Weights of a small mixture-of-experts language model, trained from scratch on English Wikipedia: a softmax router.
Below are experts of layer 11 (counted from 0) of a mixture-of-experts language model. Rows are named router (the router's row for the expert), up (a neuron's input weights, with its number) and show model dimensions 0-223. Each number is 128 + 32 x the weight over its row's rms, rounded and kept within 0 to 255.
Before each expert's rows: "mostly gets" lists some tokens that are sent to it at least half of the time. This comes from a sample of Wikipedia text that the model never trained on.

# expert 3
mostly gets: " white", " black", " et", " German", " Greek", " sexual"
router [107 125 157 116 199 122 132 151 114 131  90 116  68 135 111 199  93 115 105 114 100 141 113  99 159 123 139  80 105  85 138  72  88 158 165 157 175  75 100  96 134 152  92  80 134 147 120  76 132 122 121 111 189 100 164 140 143  93 147 114 143  87 129 103  87 135 151 118 126 137 125 168 123 107 111  74  93 144 131 118 159 149 134 148 169 131 141 125  82 118 192 133 142  87 122 123  95  90 112  58 101 149 159 111 121  99  76 178  95 121 141 133 121  65 174 122 227  61 108 109  53 160 119 117 139 131 143 138 162 103  62 113  92  91 120 135  57 145 150 116  93 107  95 128  97 161 113 123 120 185 140 106 151  93 100  91 100 143  95 159 135 110 120 100 159 155 168 175 154  62 124 105 123 141  88  91  70 112 144 134 169 152 141 114 131 124  89 107 123 101 137 139 170 136  99 124  44  83 169 110 118 174 145 178 113 146 149 143 163 106  57  96 102 119 103 177  86 193 160  96 172 134  72 153]
up0 [117 162 112 137  98 140 140 137 144 111 142 140 129 111 154 160  94 153 142 142 119 132 110 128 148  88 168 182 112  88 165  75 160 158  91  66 138  53 101 153  91  65  79 124 153 143 112 142 180  81 142  89  79 171 161 118 150 124 152 121 137  75 145 148 185  91 155 183 130 197 182  57 106  69 112 125  93 149 134  99 173 100 157  79 195  57 147 145 142 155  89  88 159  91 119 149 151 150  90  93 150 130  95 101 138 155 106 106 108 104  53 119  71 126 109  85 109 144 128  90 144 183 106 136 133 124  96  68 151 117  50 164 138 109 151 142 131 133 165 102  87 167 117 127  99 173 172 133  96  89 110 138  96  96 157 143 178 126 130 148 109 118 164 105  93 142 157 149 126 140 132 127 148 180 112  97 149  65 114 116 165 120 210  93 108 131 127  91 138 130 129 131 110 123 114 114 116 115 206 131 143 100 118 154 115 153 138 100  98 158 106  93  75 101 111 141  54 120 153  83 182 152 187 128]
up1 [104 117 152 183  67   2 119 132 143 154 137 113 113  56 116  92  88 158  95 132 133 160 129 134 149 130  72 117 136 123 126 142 143 127 120 166 106 169  83 126  95 124 158  70  62 141 110 176  91 152  93 153 137  58 125 149 128 123 124 136 134 145 141 148 135 139 107 120 159 141 185 206 110  92 141  87 143 140 128 117 171 146 101 108 161 121 161 160 168 120 148  81 159 138 179  91 188 180 106 156 116 127  65 159 180 162 133 134  87 112 178 111 148  47 141 146 142  93 135 154 106 139 120  94 136 218  97 148 135 105  70 115 109 114 151 147  66 165 137 142 103 129 107 128 107 155 109 107 102 103 123 101 162 137 113 142 106 156 161 164 108 184 138 107 164 138 101 142  97  89 113 114 145 100 119 145 104 105 141 141 112 111 176 116 126  63 158  68 152 121 130 141 138 123 137 148  57  70 147 136 124 160 176 192 118 130 115 119 160  72 180 166  87 103 107 113 190 130  53 112 108 132 169 113]
up2 [105 142 167 138 163 136 143 111 133 107 133 125  92 145 123 141  80 137 120 125 120  85  62 104 195 125 155  64 135 107 147 149  76 165 137 110 192  99 156 129 168 197 136  75 109 181 115  66 129 170  98 112 178  75 149 104 178 133 126 135 135 109  67  87  88 132 117 111 106  99 105 121  88 111 107  65  41 112  93  70 117 139 149 188 178 114 135 154 163 135 161 140 146  87 118 118 120  66 130 121  81 173 102 149 118 115 119 105 143 149 127 167  94  72 137 116 148  73 105  86 100 129 148 128 183 123 156 109 140  76 130 132 166  94 112 109  76 197 135 110  96  90 156 168 118  91 109 165 124 164 137 141  54 129  90  49  96  97 150 107 145 117 126 135 145 102 130 145 142  96 121 143 101 108 120 119 111 119  99 144 147 240  73 149 167 112 114 133 148 153 111  99 140 134  80 126  84  85 130 133 113 131 122 142 129 159 173  94  71 112 125 124 108 124 106 171 112 183 142 120 152 138  53 175]
up3 [131 137 122 148 118 130 109 112 170 120 118 137 130 117 132 106  83 163  43 121 117  78 137 129 158 133 101 142 138 156 106 149 108 145 130 135 147  96 201 140 121 161 154  76 126 180  74  96 169 150 103 108 184  70 110 146 140  86 146 120 120 107  85  97 155 100 125 135 119 111 152 182 128 125 152  69  26 130  99  89 146 148 159 181 153 124 123 138 199 146 130 162 146 130 137 109 116 128  94 134 142 112 102  75 122 179  65 121  97 182 117 152 127  83 130 125 144 119  92  83  80 153 164 158 170  93 176 105 128 131  60 127 169 123 119 119  81 182 130 126  96  83 110 124  92 121 129 142 126 140 140 129 112 169  76 105 117  79 170  85 173 149 169 154 194  91 106 125  91 115 139 100 123 129  81  93  98  83 157 126 190 113  97 115 172 150  62 172 130  33 101 137 160 114 105 141  98 180 148 102 105 115  89 147 178  89 116 140 104  99 154  65 139  89 190 189 151 131  89 120 134 150 109 169]
up4 [143 166 127 110 166 126 159 136 121 148 116 162  83 157 185 163 134 175  89 110  92 112 121  55 149 104 167  96 160  68 204  94 107 163 138 105 149  86 124 152 181 202 155  94 142 147 143  72 150 141  98 119 184  80  84 144 177 119 165 132 149 113 105  91 126 133 103 126 100 145 141 148 105  97  73  75  81 138 130  82 118 111 135  95 148 123 120 133  86  94 165  88  91 112 145 109  97  92 156 125 159 158 108  83 124 104 123 115 117 130 118 130  90  49 122 154 145  94 131  67 116  91 128 118 140  99 177 165 142 111 139 111 138 119 125 103 136 195 110 116  71 128 127 164  97 126  96 139 117 164 155 133  99 126 118 126 117 112 154  94  72 164 125 133 119 195 154 159 176 113 113 141 107 128 164  65  57  95 117 139 192 184  98 146 138  85  71 156 116  89 131 184 205 142 108 100  69  81 156 141 131 166 112 151  94 126 162 116 132  64  79 106 101  97 147  96  72 152  98 138 180 106  84 133]
up5 [ 84 151 133 128 109 137  90 198 188 168 140 154 152 133 143 149  95 149 125 103 107 150 121 176 149 124 138 109 148  91  83 116 105  96 159 133 118 146 128 142 147 129 120 186 176 195 155 136 169 108 145 170 214 134 121 129 141 121 164 113 121 143 127 129 136 137 197 107 157 111 165 153 106 107 156 129 133 162  86 131 159  81  81 154 166 104 106 163  77 122 124 133 128  98 174 135 117 122 176 114  86 132 143 167 152 129  86 157 175 144 143 159 132 175  87 122 109 102 178 137 105 134 175 131 157  79  80 203 137 122 123 146 107 112 141 129 163 108  99 102 135 103 116 159 173 232 126 148 198 159 170 117 119  73  88 174 166 199  77 191 186 165 145 131 108 148 143 107 109 136 146  76 152 188  95  86 150 127 106 116 130  69 132  75 121 157 146 154 128 106 156 202 154 151 103 115 125 140 146 144 115  98 204 120 152 137  67 185 150  81 103  55 116 126 113 113 101  97 126  92 146 146 132 104]
up6 [ 83 148 151 115 118 105 215 119 130 166 125  79 121 148 117 134 125 103  58  92 138 121 102  48 145  89 159  60 119  73 115 140 153 201  96 174 110 109  62 140 142 167  77  74 113 167 114 123 136 150 175 164 188 111 131 128 178 130 180 121  60 120 130 182  67 155 114 142 104 129 117  96 117 152  85 121 106 102 119  67 138 143 113 124 127  92  84 141 114 118  75 134 193 112 116  82  50  95 136 148 105 193 156 126  94  60 143  65 101 140 142 103 132 138 145  66  95 122 153  67 111 135 146 138  82 141 123 134 122 128 150 126 137  82 130 110 140 152 120 168 149  90 102  84 144 115 132 129 122  70 174 127  95  96 145  75 147 139 143 158 126 106 125 141 122 174 132 120 145 133  96  64 102 160  97 131 120 100 216 126 123 175 160 137 100 133 114 143  89 171 141  86 150 126 154 153 149 117 142  77  94  68 165 146 157 169 139 125 109 133 167  90 131 148  55 155 124 116 159 155 144 121 130 143]
up7 [162 104 145 114 161 100 154 124 151 148  89 171  97 101  94 132 143 113  66 120 171 131 124  90 117 131 137 122 161 104 146 123 125 153 102 169 144 145 110 126 193 118 107 118 125 155 151 109 108 168 117 166 186  57 128 129 136 147 146 125 168 151 163  98 175 124 150 132 186 128 199 106 107 105 156 124  71 125 153 140 140 143 113 111  86 108 122 161  99 102  83 147 134 138 179 195  84 104 148 179 124 109  71 154 162 169 108 157 126 131 220 127 159 136 104 150 138 150 128 105 133  36 171 112 148  94 120 160 129 116 148  83  98 139 140 116 143 157 119  94 134  87  79 145 144 183 115 184 121 101 175 126 139  37 108  73 112 112  84 136 164 180 146  88 114 183 131  96 184 100 138 170 133 149  75 109 120 146 170 129 209 123 215 112 153 171 131 100 134 151 125 124 180  84 118 109 146 160 114 154 120 149 193  82  95 165 147 113  96  81  89  87 130 126 124 177 104  95 104 108 120 190 115  90]
up8 [ 87 151 143 131 133  96 127 146 123 173 153  89 141  98 109  74 119 110 130 129 139 166 118 201 111 114 146  82 185 125 138 118 154 146  97 140 121 102 165 125  96 114 130 130  38 158 162 102  40 116 127 116 192  74 184 179 195 100 136 117 141 154 105 106 121 128 155 111 103  69 137  96 124 123 155 109 114 105 107 102  99 145 141 129 160 158 156 100 159 136 128 164  65 153 148 140  64  95  81 130 118 136 145  67  77 142 141 150 123 157  87 105 151 123 141 153 144 130 106  63  78 118 173 173 176  81  86 171 180 153 109  83 176 119 133 108 124 171 120 124 136  87 110 127 179 156  63 142 156 196 142 132 128 110 144 110 144  93  93 156 142 114 145 117 161 156 153 127  79  78 111  81  90 139 103  68 130 113 113 137 146 147 103 109 135 143 153 153 150 140 186 133 118 129 158 169 184 128 141  93  88 124 249 104 178 121 122 187 150 138 130 137 113 120 122 173  68 117  98 166  69 120  99 120]

# expert 24
mostly gets: " World", " Air", " Football", " Pacific", " Olympic", " Marine"
router [115 104 102  85 161 147 174 142 126 125 121  77  66  98 136 131 117  94 121  95 110 148  77  94 130 119 169 126 142 124  76  88  63 191 169 176 163  87 145 141 145 140  94 110  96 106 193 150 101 103 150 139 162  85 126 130 136 121 217 125  65 100 116  78 112 112 190 123 120 130 127 204 108  77  78 138  78 173 186 115 161 150 114 120 122 161 113 114  88 159 140  82 135 103 148  88 102 145 144  55  70 149 133  96 107  83 121 136  66  97 145 151 102 129 142 145 183  80 124  82  99 126 138 167 116 137 126 125 185 112 118 141  92  95 154 174 113 184 165  85 112 125  76 173 130 106 109 187 121 127 165 109 139  84 123  79 118 180 156 104 127 115 110  85 143 146 148 141 163 112 109  90 118 138 143  80  87 104 146 129 136 146 171 124 166 136 106 141 140 116 143 140 166 102 107 160  81  85 219 121 146 172 176 141 132 139 178 128 118 169 107 134  63 132 135 139  90 196 135 115 177 142 136 156]
up0 [138 147 105 111 135 140 169 120 171 123  95 141 149 160 178  99 135 135 149  92 105 106 145  75 121 127 179 131 143 134 120  65 125 139 150 177  70 126 141 111 217  92 143  92 125 110  93 151 107  81  93 146 135 105 133 127 109 103 139 145 101 196 132 161  97 111 124  96 195 138  83 143 117  80  63  97 169 179 117 168 164 138 137 146 114 133 104 127 117  93 148  77  97 199 148 140  67 119 150 128 142 116 112  83 140  76  68 114  92 124 133 151 116 149 117 167 139  90 140 175  48 153 142 196 140 137 115 185 150 115 102  76 168 136  94 174 100 154 137  87 129 138 147 124 158 119 118 170  82 125 170 175 140 138  75 150  49  92 174 128 134 164 126 148 160 120 140 184 128 114 125  70 154 127 173  26 106 145 181 133 104 100 181  93 113 119 111 118 112  77 111 105 130 169 133  90 159 126 174  68 169 141 103 128 100 136 177 148 154 136 132 119 115 110 171 159  81  89 115 170 155 123 174 124]
up1 [115 132 118 107 185 182  81 140 142 151 146 138 125 141 207 101 110 211 116  81 107 127 151 143 118 117 166 157  83 166  75 139 132 128 112  79 112  99 148 104 152  99 163 173 134 137 136 120 114 193  77 133 180 108 154 114 112 134 205 164 122 122 115 126 120 103 107 114 132  78 158 169 133 127 118  98 144 154 130 145 154  79 118 181 148 200 165  91 153 176 121 104  46  54  75 160  83 166  96 118 133 131 122  63 109 113 113 119  70 141 152 114 114 131 137  99 145 104 151 181 141  79 153  96 145 128  91 132 126 120  98 133 130  98  96 139 172 118 138 150 176 138 139 107 127 124 123 185 142 112 160 135 175  86 128  65 100 173  51  87 103 116 122 118 161 170 111 142 214 113 133 145  84  79 142 131 124 131 122 193 185 183 184 154 119 144 148 124 113 158 138 137 140 149 136 130  92 165 144 114 144  80 112 214 188 127 167  71 116 144  90 117 111 120 134 157 122 112 167 117  92 149 168 115]
up2 [ 99 177  94 107 164  84 158 122 132 172 104  96 122 115 143 135 122  95  97 108  45 117 175  66 133 134 182  20 171 155 116  92 184 162 139 119 177  94 107 115 141 120  82 103  96 106 139  97 113 141 111 131 146  68 109 159 158 151  99 147 127 164 131 112  84  87 150  81 122 133  41 125  60 136 102  99 126 110 126 124 157 137 114 206 162 150  96 160  81 141  83 113  70 135 142 101 147 116 135 124  73  97 106 194 133 166 135  81 101 144 112 117 163 112  95 128  86 145 123 114  79 129 158 104 110 124 173 137 138 127  95 134 171 138 115 148  73 109 110 127  86 141 101 111 154 144 100 181 167 186 130 107 173 126  71 137 148  68 150 151 153 160 138 154 123 144 145 135 172 104 152 122  97 164 157 120 196  60 122 167  89  72 143 131 140  97 145 121 144 116 105 109  81 108  86 135  92 101 166 126 109 132 165  95 115 156 162 106 166 117 173 145 101 128 158 131  33 157  76 127 129 101 121 161]
up3 [ 74  98 100 128 148 135 140  74 166  82 128  80 114  50  85 108 108  98  99  99 134 131 111 121 132  68 176 140 134 146 134 115 125 172 120 121 166 113 148 159 129 122 138 143  65  81 177  96 115 117 168 132 117  95 115 146 126 127 176 145 133 111 135  80 155  83 153 136 107 108 133 155  78  94 110 134  98 208 175  81 135 115  92  97  70 153 100 173  94 152  91 143 156  91  96 180 159  99 102  67 154  78 116 122 155  75 110 124  97  58 152  99 125 136 147 140 117 130  78  15  98 132 137 149 101  96 111 147 156 191 154 154  90 108 153 137 120 166 116  96 121 156  95 119 161 139  88 196 151  82 103 132 150 113 143  75  97 115 135  92 103 101  85  90 126 128 136  71 149 134  87  84 137  81  53 136 124 132 120 140 109 164 170 159 175 103 120 187 161 154  99  90 153  76 114 170 127 124 154 113  91 148 109  92 139  98 179 122 135 171 145 127  69 132 135 143  86 174 179 152 155 117 103 121]
up4 [151 149 115  62 150 138 140 138  88 142 136 115 132 118 119 173  98 131 109 118  73 154 143  97 136 102 164 162 130 115 124  55  68 157 150 128 134  84 187 133 146 139 105 163 132 113 177 149 111 116 154 123 113  81 115 148 128 145 203 112  55  72  99 140 128 172 155 126 145 149 123 115  98 117  90 118 135 169 147 143 101 122 140 141 145 167 100  67 101 155 131  20 164 112 108 119 112 135 119 114  94 119 108 113 141 108 153 103 135  89 119 179  93 190 168  94 131 117 162 113 116 145  98 143  82 144 193  98 149 116 107 175  85 118  86 131 123 164 147 115  86 166 134 150 130 105 106 151 128 146 197  98 102 126 139  97  38 204 127  66  91 137  73  61  92 124 160  80  92 154 130  25  74 123 169  62 164 141  94 100 100 135 153 143  99 131 134 140 130 138 127 129 143 147  62 132 123  98 191 127 117 170 138 108 166 129 176 129  79 106 157 130 159 148 152 151  96 134 147  82 132 129 112 181]
up5 [223 117  70 131 131 112 118 154 145 148  89 144 129 150 141 119 141 167 103  87 136 142  98 212 114  81 103 104 143 138 118  91  96 115 201 186  93 118 123  86 117  86 146 121 100 205 175 121 170 152 144 148 146 144 131  98 143 138 110 164 179 129  98 124 147  99 143 156 123 138  80 135 128 101 179 166 170  58 132 137 168 149 150 167 141 117 162 212 119 114  75 116 108 108 145 153 165 131  88 112  95 117 168 127  60 111 105 129 152  79 118 129 116  94 150 117 167  89  92  98 137  54 100 109 181 122 164 100 123 123 146  48 104 118 154 144  78 146  92 109  60 121  95 138 115 142 136 139 130 218  97 133 100 114 149 103 220 110 156 117 101 146  93 113  97 135 138 182 154 101 145  80 139 149 125 123 146 147  94 174 154 132 185  83 100 146 130 130 126 113 140 129 154 138 101 125  83 125 148 205 150 147 187 115  97 156 125 106 121 152 153 106  78  81 106 179  95 136 142 133 156 175 101 127]
up6 [136 108 150 111  71 107 134 134 109  44 137 141 119 113 177 159 134 104 129 135 138 151 140 186 134 110 111 151 167 105 111 158 109 110 129 171  68 122 150  96 103 126  81 135 135 157 134 138 128 121 145  58 160  82  91 151 114 110 134 132 123 143  82  72  78  83 183 184 180 150 101 162 120 120 151 112  77  87 131 147 155 131 177 143 172 164 133  93 145 155 135 121 102 155 104 150 129 149 151  98  99 236 128 135 114 174 157 104 127  82 124 117  65 138  85  72 121 120  88 113 176 157 145 204 166 139  94 133 130  97 123  67 106 144 113 150  92 174 122 151 122 130  96 111 167 114 108 129 108 112 151  83 121 115 161 123 200 125 147 143 158 107 134 136 140 135 134 130 122 120 135  72  90 136 183  87  86 173 105 144 165 162 202 160 169 162  94  98 186 100 141 136 153 222 135  76 131 153 173  98 119  85 198 106  73 154 120  92 131 141 105 122 111 142 109 126 123 191 139 124 100 153 177 190]
up7 [129 123 149 199 101 108 162  78 100 160  75  73 139 115 173 148 166 165 125 106 134 120  85  62  81 128 127 121 124 146  67 118 144 200 155 108 113 122  99 154 198 184 145 130 158 109 108  77 148 130 129 148 147 132 104 101 136 162 190 138 105  87 114 115 100 148 142 162 101 163 156 135 143 121 103 163  98 158 160  88 122 108 132 159 120 129 108  99 204 128  98 100 137 112 142  99 129  75  88 100 131 170 119 121 150  61 128 156  90 137 151  87  86 122 141 173 116 112  91  88 113 142 163 129  99 130 159  94 105 137 159 170 164 175 148 129 134 206 167 151 124  99  71  84 108 113 131 120 193 164 132 138 161 134 125 136 116 162 109 111 153 131 185 115 147 111 180 120 161 160 114 144 113 118  91 179  86 141 175 107 164 161 193 132 102 144 119 161 235 161  93 147 115 140 152 146 103 117 182 142 197 151 128 103 142 113 195  78 112 208 110  82 124 136 107 106 124 142 133  92 176  61 137 144]
up8 [ 59  71 106 145 188  72 173 106  78  81 145 113  56 158 123  97 114  82 138  91 120 116 133 137 171 133 101  77 125 116  87 127 108 125 114 115 117 130 110 157 115 191 172 128 103 120 112 117 112 136 118 134 105 117 192 107 124 115 138 140 116  96 122 136 112 188 200 110 120 133  85 129 132 117 154 101  71 104  55 159 178 157 139 118 148 157 160 115 130 114 167 100 187 106  80 123 162  89 201  92 112  90 184 109 104 105 112 151  81  88 142 171 124 190 140  87 100 148 118  89 137 115 165 179 144  78 187 162 137 147 121 106 156 154 161 136  96  98 121 152 174 127 158 128 193 111 178 150 201 174 164 133 163 116  78 159 127 141 174 121 188 158 114 175  95 163 158  78 111 132 167 160  91 137 143 111 109 144 124  73 162 135 109 129  97 116 153 137  93 112 166 117 137 220 129  95 119 112 111 149 153  67 153 149 156 150 122 122 118  92 117  84 133 127 115 165  94 146  81 163  77 115 125 105]

# expert 15
mostly gets: " de", " San", " John", " David", " William", " Robert"
router [137  86 155 103 159 122 172 120  83 106 101 104  98 113 111 150  74 138 101  37 131 149 136  96 175 143 146 129 142 122 113  63  59 149 175 176 132 107 102  78 159 107  89 107  83 110 108 100 118 119 149 115 156 129 103 198 170  74 207  71 104 113 100 129  90 115 127  93 125 102 110 154 154  72 119 120 115 169 192 140 129  86 113 145 157 138 145  73 125  85 137 132  95 103 122 115  93 111 105 107 105 100 159 118 132 135  92 185 100 150  89 140 121  84 145 178 169  80  84 159 114  72 121 148 151 158  88 140 240 126  98 110  99 130 113 132 105 152 153 113 101 105 102 118 139 166  67 139 160 160 153 111 127  71 125 128 149 140 128 130 151 122 109  96 172 171 158 125 160 101 114  82 116 113 120  93  78  65 146 108 153 159 124 111 201  96 110 119 204 121 159 143 159 102  86 165 104 115 179 137 177 155 186 167 127 143 157 151 109 129  65 115 109 138 139 160  81 132 129 104 159  70 117 126]
up0 [ 94 175 201  96 140 104 146 153 106 118 148 105 161 151 124 135 130  37  94 139 145 118  83  88 158 140 102  42 109 137  99 102 142 228 147 188 107 103  74 115 159 118 118 105 130 126  89 122 118 119 133  83 204 124 167 157 124  79 120 181 174 184 132 122  73 129 111 111 180  87  79 151 145 156 136  90  46 174 142 118  75 105 180 141  81 166 137 182 123 129 157 113  54 168 152 139 123 107 116 132 102 133  86 114  54 132 132 160 120 145 159 121 142 142 130 131 127  94 115 119 106  72 101 127 162 134 159  84 157 139 168 116  82 120 114 115  97 106 135 152 119 120 119 178 120 193 135 168 101 170 148 179 110  92 112 100 149 119  91 186 144 142 146 187 104 129 106 112  83 125 146  75 139 171 166  92 142  66  88 100 147 133  92 148 103 152 120 109 105 107 134 156 142 126 156 153 141 137 135 139 228 155 153 140 109 164 147 126  99 153 110  79 133 123 119 117 129  90  86 125 163 151 145 136]
up1 [122 105 176  84 121 119 174 143  78 109  75 149  98 119  91 181 141 181  82 113 157 135  91 141 167 141 131  89 163 162  77 162 138  61 126 141 123 171 126  61 127 112 127 172  60 111 133 107 127  99 111 146 159 116 108 139 195  86 153 113 125 136 133 127  51 112  80 126 181  87  35 104 121  90 119 107 126 137 167 102  99  36 140 147  87 110  92 186 105 146 174  72 103 188  89 147  97  83 173 113 116 161 120 142 126 101 134 149 157 128 148 134 130  78 115 160 112 155 138 112 116 126  79  90 135 155  83  88 176  78 156 137 101 145 124 124  63 134  97 109 123  95 110 100 166 181 125 129 136 109 110 118 176 131 131 142 182  93 173 136 160 151 107 136 139 132 187 152 127 138 109 120 156 132 191 132 140 122 169 122 112 133 118 139 214 156 149 115 121 115 116 129 102 109  72 125 137 111 175 103 131 162 172  93 108 203 108  86 115  88 102 159  62 112 133 196 128  94 105 145 129 101 139 119]
up2 [118 152 174  81 179 155 143 130 114 151 104 109 119 137 119 151 137 140 131  97 111 131 129 130 166 197 137 114  68  97  74 106 153 117 125 132 125  74 104 132 163  95 117  99  55 110  72 137 113 159 109 150 129  97 170 169 160 109 154 175  84 138 123 100 100 104 116  76 153  77 151  80 135  79 195  89  92 138  96  95 116  92 110  82 147  71 162 142 118 133 164  99 104  97  96 149  93  79 164 145 130 102 144 167 142 154 162 169  87 170 161 152 100 119 132 195 139  37 198 151 100  87  87  92 139 107  95 130 134 145 143 194 133 128 159 155 183 148 137 139 133 128 115 158 133 237 152 128 115 123 191 155 101 140 119 161 134 162 120 140 153 143 169  93 103 134  65 189 127 123 125 139 112 150 133  97 130 135 117 127 193 145 106  80 160  78 122  69 154 120 187 170 100  75 106 116 101 163 134 138 103 174  96 115 142 131 108 151 114  70  73 122 150 117 179 123 143  90 107  95 148 139 162 116]
up3 [ 97 122 182  87 135  99 131 105 113 146 166 141 157 109 161 172 111 171 134 177 129 140 147 118 105 129 152 141 179 125  90 159 143 190 198  64 123 149 180 103 194 121 108 140  97 122 106 141 172 157 146 106 137 141 129  80 194  91 117 176 113  99  81 157 130 110 154 148 158 159 114 161 123 158 100 165 103 160 142 112 163 102 173 185 183 119 117 161 126 154 163 131 172  87 122  98 155 186 123 146 107 137  93 177 178 160 149 108 103 127  81 144 123  96 102 126 100 141 105 123 117 189 115 145 179 118 133  97 114  87 142 180 120 120 152 143 100  82 182 128 116 160 168 132 142 159 125 126  85 129 167 122 107 127 134 147  98  80 120  96 173 176 158 125 188 164 122 101 149  79  92 152 192 143  56 112  99  90 146 139  85  94 141 158  71 115 171 149 151 138 122 137  94 162 113  92  93 154 154 149 168  65 195 164  83 131 123 149 194 110 128 126 128 132  82  84  53 166 117 128 161  47 131 157]
up4 [ 43  71 136 111 125 158 121 136 183 127  63 121  31 127 177 145 122 109 126 146 168 106 122 169 101 137 149  76 134 129 109  90 123 160 161 110 117 130 116 161  82 125 122  92 122 194  58  91  92 118 128 136 157 113 151 141 129 109 158 161 125  86 160 135 115 182  94 157 133 177 100 150 137 134  99 121  96 100 122  87 143  65 173 136 112  90 127 119 141 103 128 178  61  70 137 107 121 155  59 153 101 119 103 155 107  99 132 135 141 160  82 142  74  40 144 106  93 105  25  64 147  98 173  98 131 106  83 138 155  65 127 138  98 110 114 100  97 164 103 148  69 118 132  88 139 102 130 142 173 116 153  98 113 128 135 134 186 112  76 129 123 164 118 130 122 151 200  75  83 122 113 116 118 126 181 147 110 135 157 171 135 183 153 144 153 123  68  90 149 128 191 114 144 116 138 132 156 131 119  95 146  98 163 128 197  95 113 132 123 143 113 182 167 131  93 181 150 139 131 125 141 114 136 120]
up5 [146  47 188 108 117 154 118 132  82  94 102 136 142 160 111 155 168 113  71  96 128 202 108 200 204 164 106 133 155  92 106 101 116 156 116 165 116 124 129 104 122 126 115 117  86 137 133 103  87  75 160 106 180 123 152 124 154 107 119 128 153 116 143  78  98 120 124 136 108 111 125 126 174 116 113 115 177 109 171  85 142 110 150 203  94 146 152 129 137 129 165 164 119 115 151 127  86 124  65 154 114  86 132 156 142 161 141 139 150 180 148  93 173  57 152 153 156 139 132 153 107 130 142 107 150 159 188  96 167 126 112 137 116 135 111 144 159 209 132 109  93  55  77 116 141 134 121  93 122 212 126 143 109  40 157  97 113  87  69 124 112 134 162 115 137 127 112 101 119 114 146  73 133 132 110 125 136 119 178 152 130 120 124 107 160  89  95  42 201  95  84 161 139 116  87 149  97 112 136  83 129 165 155 114  98 119  91 122 155 167 135 110 117 145 130 181  86 171  90  93 175 130 166 209]
up6 [ 59 136 231  69 151 159 138 116 113 122 104  92  46 135 132 146 150 117 112 128 146 123 122 107 173 158 103 132 126 146 114 129 145 170 139 183  96  99  91 162 105 100  93 132 104 126 135 159  72 171 110 108 186 122 158 130 132 115 124 139 171  98  91 104  63 107 107  72 105 102 146 118 116 135  55 163  29 132 135  99 108  96 151 156 107 157 111 134 118  92 128  94  55 116 136  86  94 109 111 140  92 141 134 152 121 100 135 112 133 122 135 134  95 123 205 166  96 104 176 126 121  83 143  95 202 146 101  95 126 151 170 239 175 132  82 134 148 123 169 111 125  99 117 178 111 176 154 182 147 156 161 134 105 141 154 122 161 133 152  72 194 138 139 143 107  98  97 118 128 122 109  85 138 129 188 107 201  99 158 104 107 145 117 108 157 103  80 173 112 108 113 149 155 145 166 173 159 147 154 159  95 146 165 110 145 135 150 147 120 137 149 173  85 121 129 135  99 135  41 148 128 138 129 108]
up7 [152 173 160  84 140  88 145 158  96 112 177  45 153 132  76 164  96 122  52 147 131 120 119 139 145 139 104 131 148 147 159 120  85 178  84 141 114 159 120 164 146  99  97 146  92 121 235 101 129 167 158 174 141 140 106  94 159  96 158 180 145 135 159 120 169 105 124  81 147 138 137 187 138 121 121 108  94 149  76 100 105 110  73 133 170 106 194 142 128 191  70 161 157 171 127 151  96  68 112 170 102 147 108 135 135 112  95 123 177 137 122 135 116 115  79 112  97 201 147  83 110 140 160  93 139 105  82 167 103 111  73  85  47 163 112 120 124 174 191 122  90  73 154 109 153 130 119 112 167 106 150 111  75 104 116 128 148 113 166  74 129 153 136  95 135 152 142 109 120 111 134 117 141 126 141 140 157 139 168 107 199 138 152 140 142 139 123  95 168 109 178 157 137 137  84 160 154 133  99 113  91 155 128 190 167  76 172 100 148  60 130 116 165 126 137 181 140  93 163 135  99 123 105 163]
up8 [121  96 114 172  91 139 140 130  66 122  66 144 145 117 101 141  65  92 156  77 142 134 118 100 162  70 103 132 130 134 115 134 103 106 188 126 141 158 143 143 150 128 135 124 132 148 139 160 138  81 188 104 113 156 108 161 133 156 120 159 123 109 142 118  98 135 123 172 196 102 144 120 115 150 101 107 142 140 162 158 137  44 124 172 151  89 140  68 118 172 154 164 136 137 185  79 115 124  74  95 188 130 150 104  64  83  98 121 120  99  77 130 100 180 116  43 139 135  76 135 163  91  84 114 147 139 131 133 143 114 124  97  95 111 130 140  67 218 142 108 153 109  56 116 141 173 120  95 104 114 144 155 142 199 141  92 105 172 142 166 118  62 111 119 134  97 194 126  84 115 120 117 168 128 166 168 116 110 133 141 145 133 204 125 152 161  90 113 136  67 189 110 136 117 106  54  75 135 111 124 151 148 179 135 151 108 177 127 104 131 166  85 136 119 166 122 156 127 150 121 188  60 107 125]